Weights of a small mixture-of-experts language model, trained from scratch on English Wikipedia: vocabulary 8192.
Below are experts of layer 6 (counted from 0) of a mixture-of-experts language model. Rows are named router (the router's row for the expert), gate (a neuron's input weights, with its number), up (a neuron's input weights, with its number), down (a neuron's output weights, with its number) and show model dimensions 0-127. Each number is 500 + 25 x the weight over its row's rms, rounded and kept within 0 to 999. Numbers have three digits each.
Before each expert's rows: "comes after" lists some tokens at least twice as common just before its tokens as in all text; "raises" lists some tokens whose logits its average output raises strongly, later layers aside. This comes from a sample of Wikipedia text that the model never trained on. Tokens count by the router's weight.

# expert 21
comes after: ".", " /", " (", ":", "0", "N"
raises: "ore", "00", "play"
router:447488491511513468501491505514556510496495489508467479523486481544493517511542507472475538486531477456493502486500485513492495498510507498499488500487479499510521496527552495466515486503484492493476490499530551487519489523482552560502558504476514526509463485495449462486505479502499516506547477472525492479497503543513465498505511538522494496491488535512556534446483519443494433501515
gate3:487501468491525491442495477520508527539447512494480516519506502496501496511526505492498517533516479507546519503484530529514486507484555493467464532524486477508535528499520491472457510475469494477495517487556457479510516500486520535524519475486466494513480525492473448486508500515500466490529508530518500523470514515491483516547539498520453440446503488520513434458518514480511514508526
up3:490526521452497532502507456523538437521495509518500517543501484477468448484482456489485523499523505483515460501478528511494527491519431459504472495535509453519511497514470510510513503538468487461522502500493484485479505539516513539523500501469472521470510518467504481480497476525518493499507504489501488546531553503497561496501481498448489535483471491509505499536493553483539484510498
down3:480485498501491459529498540523566518513500498502468520493500475506483518509471505547466471522503515485533503503509512496497499485504476498508480506516497489508495474520505494474472493514474500493516548458505494454496482511456492480493520476489464456525489454530505493488554530466461497565555552482489493507546545481464520507451465560522485495479513481552503480507499499497519521489510

# expert 20
comes after: " the", " a", "-", " \"", " and", " of"
raises: "ull", "arl", "ent", "ock", "um", "ars"
router:487510527526556472483547481478522484479489491549497455487470473535477488508500497457488490467496508496519557490555517534510486530498492522457458489477503498515493522506505505474504482499459515548482522446538494507505523503472506505489501460515494511485504465453458473525485505523520493501539452525512486492509507514503456476512497489514482521518484555519555529510492517505530473470466
gate2:524484513443477450527541509541507464501485472520460478472487488529504537472551454503484500460497495478497518515484483534514482524485482514464476508511486515496505470497488462490477486508463487473506512537522498516527477525451465490504488518509494527531521466510462515512513458528540511478524540530521502520465505534523506499473539521501509457514540539492515477535495555512486478526488
up2:517527521509493493499510466528502531493516533537480484493466498517525448501483502510505464478501489523456472476454454515537513478497480473514540493532533461494502547508542505546463486473510511462520485456530504506480502464458507490484520478481474488530529542515479503510550459534501514501495479472531452492483493481500554535486515505475486527506490504532515550489483491493526466531513
down2:503545480533448533532496490545463530519481438524514539476452518523488541512519505475503483490523489457511510439507465498490492499546508528470521474522534486526515505455481508512505517496529536478516518527484501504513469474487457488541483475483492524518499541516523451487523497518520491505546478499486491511520492492501528448461480507490530488497503495506475515513467512451490487520480

# expert 34
comes after: ",", " that", ".", " The", " it", " which"
raises: ",", " in", " he"
router:492495501513478512516496480477515513496482514540538493493500465518448533526512495478474494464497481501506526471488486513554438526497482499502472539467525509521521506507529472488480497485505501546524503476503502479506498474532518485523520478509498503491513463498493487504505519515468472532509511483512488486440510494555489443525446535518491517457470508524554575469525534454530489501497
gate1:488543472506505503479497524481523517472542542452462482501503486472506514485532499500485520516476535492483494490470514505487520526513501539514461543492530528493531467452465532522507508516484484517558513483509478495464484491542527504555495474525440485495461483541534495517500511498509490485479509495510463460493512537518487503462466536548515482502439506474476536507490515535494487523493
up1:466505501483509484464549532497508463510487529528489518506470560536519492521467525500505498484474485495508521502496502466518518496484505517501496514460479545459554504485469508498471512515485468510473482530494518555509460480507484538470495490491504523504517531502521482555495489481464464511530488436557518493472486462488443509516492521514473555495505474497473549512479489492522497515520
down1:505497516480546530502483478453510508501515525475516522497515528521525514497533529477515483490468479491478507526512469487494526509500477472516492493537488464502461505506527446487490510539494501503468516541548522467520509478459516507448448532503527510506506527488521497425508506491491525473455476514470508482473517518492478536520514417490503510463550526489519492535523511485497534492490

# expert 26
comes after: " in", ",", ":", " January", "–", " March"
raises: ",", ".", ";", " –", " and", " ("
router:490502534526477478463538476494545529482469485499501507527486470520475513527485500522517521489540467498518509477513494476553490511476500494480487497462523491519497493504522484483480541495477453512531508494510526522531530490464506482505522486477505498477503461507477511434524504518508497544532470480520534463460532566506470486540511549522480521482493524508557530503477518461523455486483
gate1:510486527530522516519498420506499514497502514470511481499490499517477499519483520504533489528455486514484491458494516548529495493482516491448553508509502490516486451533457470535470464493462521482499509483557465487533490502536569494484560512482506468497482470519496514511537518522504508509497483538490514501498456459503473517499478524515528512460521486458485529510494511497476526479495
up1:526480510517500532529542521493482486465506423456527499536513518454540466530547493500472544511534481506505471510506497472516512509468509489504491515536521479533512513526498536510549495496467491511495488507514485492529484515502467535500471492501526519483470519527471499517473531497509481501482493457473470498485458488507507486452508512530514493467466504541515548456447482474457472503513
down1:477500487494519501495474479510524529495482482528461473493470515546496509506463475508503497520476493524486487494487492476465501505522517501486514486478510525523512479461466509494492487529511445496531515486524506495496458561485494501527484560551500483490502509502449510508493511512527551496479452548494476486483533525548429513486538553493515445517532488521504468501487481525539518465494

# expert 19
comes after: " =", ".", ")", "-", "==", " =="
raises: "\n", "\n\n", "-", ")", " c", "j"
router:518483515502567499465491503480514503472464508511517455508469478517480508550530496452488505471508502471507501466541512539496476522504491541477517496481501502528509505495474492481508478501461444499471516474529518485503508496476512558489509474514526535496476466493496447488487500511516469514532472526525525504470518548481473487509495505520534489514456490529537507466462555468541452502481
gate1:488463520501501509443505515499487515506492509490486480498504469461497470513555486489520521465490532480468496490505526490521512489496493518531502552526495518497498463531486520489467499432471476501502491523497493492521512582535518510530493512476489556514519476539499538496454472467490494527529482541490524524463488534493506466531494443472464552513455497508512516489491488481517518486507
up1:542508478458488483521502471473481465505516499568534486520506520450519528506523518513486488516498499466475505506511513505497538440528518484490540517491501506509516528523528481503487508492491528494444518499487469478507499520443477472491523515546497526499522479458504490458472493515536480475516443492511510452507476429503509489506502512499481535488495541544488470469510526526530531501487
down1:445490476501477463460499444527514483490511493512452471529531452508489478538476518487537510520515467481490489491544520520490505469492482494527454510510524518546470499463492492506511537496487489470495519506546524515534489538486501478505467505519456493531490509514483483522485474500500487510530537540518473516514498487511465513529468530498530441497565535512489524469492491538471515515494

# expert 15
comes after: "\n", " non", " co", " 1", " 2", " self"
raises: "F", "pl", "B", "f", "M"
router:498457534493553512509491480478527495472527516482483459512472493525532518489487514502455555519528499478501492469531489508503450510543517489498492513456484490506546503472521508485489505501460465527486498487509512521443499494523510544517516504472512509458486493462459503446477470493505488525506497466537516516475494502463462513543508512520462498478449548512532504516513544527524499469522
gate2:485475503526529485455481549497485534519496469509483496484490505545528495477482564518554504508519494484522477536574490487517516447511531525481472486486524486514530469511524485495481495490483476468497502468505505493497501492494485475494550518533507516469498533495526539535500437496487531466516498494507456470459518479464467533509480473487507511466531540477508527478530508485509476502490
up2:503519490537506470551466483472486477522490468470477500451485483548457494503537517501468513522516502465528548522490525496512478511524528533465526514483531484494469484527516516558495486473508511514526480479506451527487546485476522498517522474484482505502491486519466528497472487458483490476491473483520523541465492507520519536479466487476481462520570526470519483529507487506536519493522
down2:452456501474526507473485439506482515485502473479524519493492460497495518517473514472478478499457497465494515476557491508531491456475517518496481523510509484510505443523497531515439485501508482504529515497508519498509529518526515482487481465490488495508536508547504489514507491540491502498490520490460512491526530497475529500519520516542434493562540514513515545525561461510481489473507

# expert 35
comes after: " the", " The", "The", " New", " United", "'s"
raises: " and", "\n", ",", ".", ":", ";"
router:484531539521524501490546469496531520483479523512526501515493450528488525495473501485463531492504436509524527436488484490529471510528459472463486500458521498505488519494506513482425524475516525510526499504517511501539518503494530505540488473503498492465455480504489498476526455507517494532537482477521484516468515506516481491521499463507518514444484509525538545511472527489504506463531
gate1:488518505483537526546497496512511506526487482469491501492481499498458533498481527507542496519513479534502515496518463534533526513524473515476462485530532487531525486458437526505493496506490497506515476514459473539440506476494438495481458491512452547510491485520504501481493491539479496480530520496487463558467489554518496529524502489494482489489473482515558489508462518489514519512521
up1:514505477491523508531487534555505483450492526482499519511492524509498492557486501509521522476469482492476479452496508483525493478479523527457490516488484479477492514513498520460496444508519491516507493487481487505543559478488433453478506486516471523488514485537504465503475474491447519493531509468511468472504507524516523496469459503519526505493559544529516491529529514450524477513516
down1:501491497539518505475459511524506472540492459536478455500554467524474504522518466506505500473478513513489490494452507521509481483531447463527484516510481531492502526509503525506509486497486493501524540519482542452479514466505461454458503485531494471511496497510502549498512464517512506475518485522521552529513486495459494470517496509495522479519509502518540469539545536501461495512437

# expert 24
comes after: " |", "–", ";", ":", ".", "|"
raises: "\n", " |", " he", ";", " ====", "\n\n"
router:457477512514494500483537475506544503506475486523481497506498509542462506493498521529499520480504476510494505466490443484538486492499478476456467509484506515560496550524498479496465495494499483535529489453512498531493514485489534534531540477469477504501512466492472479457505489495498519518494468492525533494481513489487496468534507529533522503510504532557513556467480504503531418461504
gate2:496495471497530492499555506568543505488487507473510473501500516490526506501481523510510491482508507581531477453518526509525488486478480485509519474512518462485467473502513465514510494491500509501472485478511473521499480477498497530533486519503506490528514501452449456505497506469507493508447444519501494499503541542512518518544475512416488544521512478516534514513471495466513525490504
up2:484558459531489502493463508456474522467523526505474519497522483541517487472480520498501448470496478539530508537519445471494510513520490541447493483507472498504498525519538510490460548547509537484495483516489535482530477486493550528490486489496507474501508491474501468546476484482503522485496532539502501518518511500459521500492457510494503490491451482532501500528555464508479478499485
down2:491496478490476476525465533509488497561515468466490525477530490515502501490483481548530524528504504518467521499473542502465521504519499482479472496494448472528454512477476498514483564488493483486480491443521494465544489486479529461526490508522486467489529489503547469455518508526480490499526543451527506510534486509483508516497467517527491501534550515466484529497515524524486501473529

# expert 18
comes after: " K", " H", " G", " M", " F", " T"
raises: "ala", "un", "ia", "ka"
router:470481488534523482484521483479494531472487552516519451544500493517435534507513515508490516517502487516506534490485492520500484493492488501488469483420507506507533453522497482518481539463516476511526458467494549486497532466479552539526487519485508544489489493487445464507493461559485516515501515504511474509487535509519523486537501535521522487473474507481495534505490481499519496478479
gate4:534479545481502515497505478518550514526507524542469475483475509496555476532462552511487489503501471452558513499487490499475433487502490510482504503488494481489520511505515497466472504513528504485482517461506506504515504474442487527512477514506514524549494518538504482478500525515484466510498505504510522440565471439505491506514456503488485452488522509473499518527482511493518519533528
up4:517466505496484462515512531498498500550471510515533478488462542490528500480449528502483508498488504456535495497485490498474508471450501505528470477500517467461530497488467524513497469474473459486534489538526557525506532506478498533522497506543511500487479508453472454480483512518539523540548486482540507502475491452518512505504484509487494560523490516519455523498499488504505523504543
down4:510504508524495524484524514487468537486469537509473528462451489488513521484481494469493449497501497515505477504495453501463431531505496507512574449524473492534457508496477483499478488506489465519555505502514501523507493489518479525452525490520483460552548470491508506522502475516516514503494494496497473490494513540515497517522451501448513530499547516512487489520488531515531519532486

# expert 6
comes after: " to", " and", " was", " \"", "-", " a"
raises: "ult", "ay", "od", "ine", "ix", "ract"
router:483498536491520463507515502487504499500529513498534478491523481511466481537472507497504515475517525476500504472526470520532487497483498509475455527472553487567522497513509472488518519468482477520522471403502500517472501491478486494561549473541488525488525467464439511527475502511466488541502491545526504478504523520495496476477481513518478511501473532523537504486480504491510469507497
gate1:490531487510502521568511555536455470479492509516486512470494498505469481514519513499527508468453525519448532466513520503502522478521476519500524531500545513524464512531451510487467515505491478482511507473477474469486475512482496523521520480551538501490513437478508478479484513506502496521489493552500532537501500508512498459455495514529500497481512484494489479555479505487504461501435
up1:527491500563458486506548484515504484496467481460509455524515522492524505532479495499477489503464508498455458437537526475532507459531482476491524472515532524508516502489489496463522520506514493513503539492521510490475525535467480511503524481502464488479487513525500528493507453448508497457500533449502471520521502478523496494517501449538491517543456512519502506501492528506544494529534
down1:460468531519537487475513498490447505493496487486508433474493552507469490543484520498523501470510505502503552460503467538484539497488497476476522502530493535499488501509487494519494500461479460479464509551490530499543505522495476517505551501483504524539507487507463491510483515488545496493540519507494521545477490521529473511486502492465511495529492484484535453510536488547466462470469

# expert 38
comes after: " the", "-", " of", ":", " a", " P"
raises: "c", "vers", "f", "qu", "ch", "ver"
router:481475490510545517485496479443515494443503531571526468522479477500493536497457507522504503480481489483521501480471475522525489507488455492489494493478518504518469529482506500481492530470503489496543489440484515524536506476535501526536538519493482538494461484445456479502482468518470488480551483522496512477471521529512493528525527518493519495469500500527555503485492504517539483481531
gate0:496524521530452524515492490487494530470486504481497491470514503505448531490475478483492507507509455482521506484518474512517545453560463501464501493476529515529469496488497480474477557504497454493508485526493499545522476508517506496478513514488461448572497469518513496495547505565541476485527517490513470452525460531495525483509511496499496485504492467507511504497484531522527510482535
up0:471474459511518484493551495514496501483498528473483529504493484536480503534542507498490515463523506539509455507508494436507498515493505481541511514534510531476459483535501476511508520540514491463482498514478517488547521496539554490470473483465517512477495483484493482477459518514504487516469514524509504524497478523466532506450492468519584488505475463512484457461519516502480492476530
down0:496517510504471487502520481544490516527499498505496538543482491506514499499483507558530451493528539533524461499508495469458494485521526515474486521506479510555495499532511533536513487493494502522493497524560470521502466483488540478495512469499500547462486504520517489444492542482485476479476480443505460491514561481487496546507475489530510467460493504509499485460486521458489478468486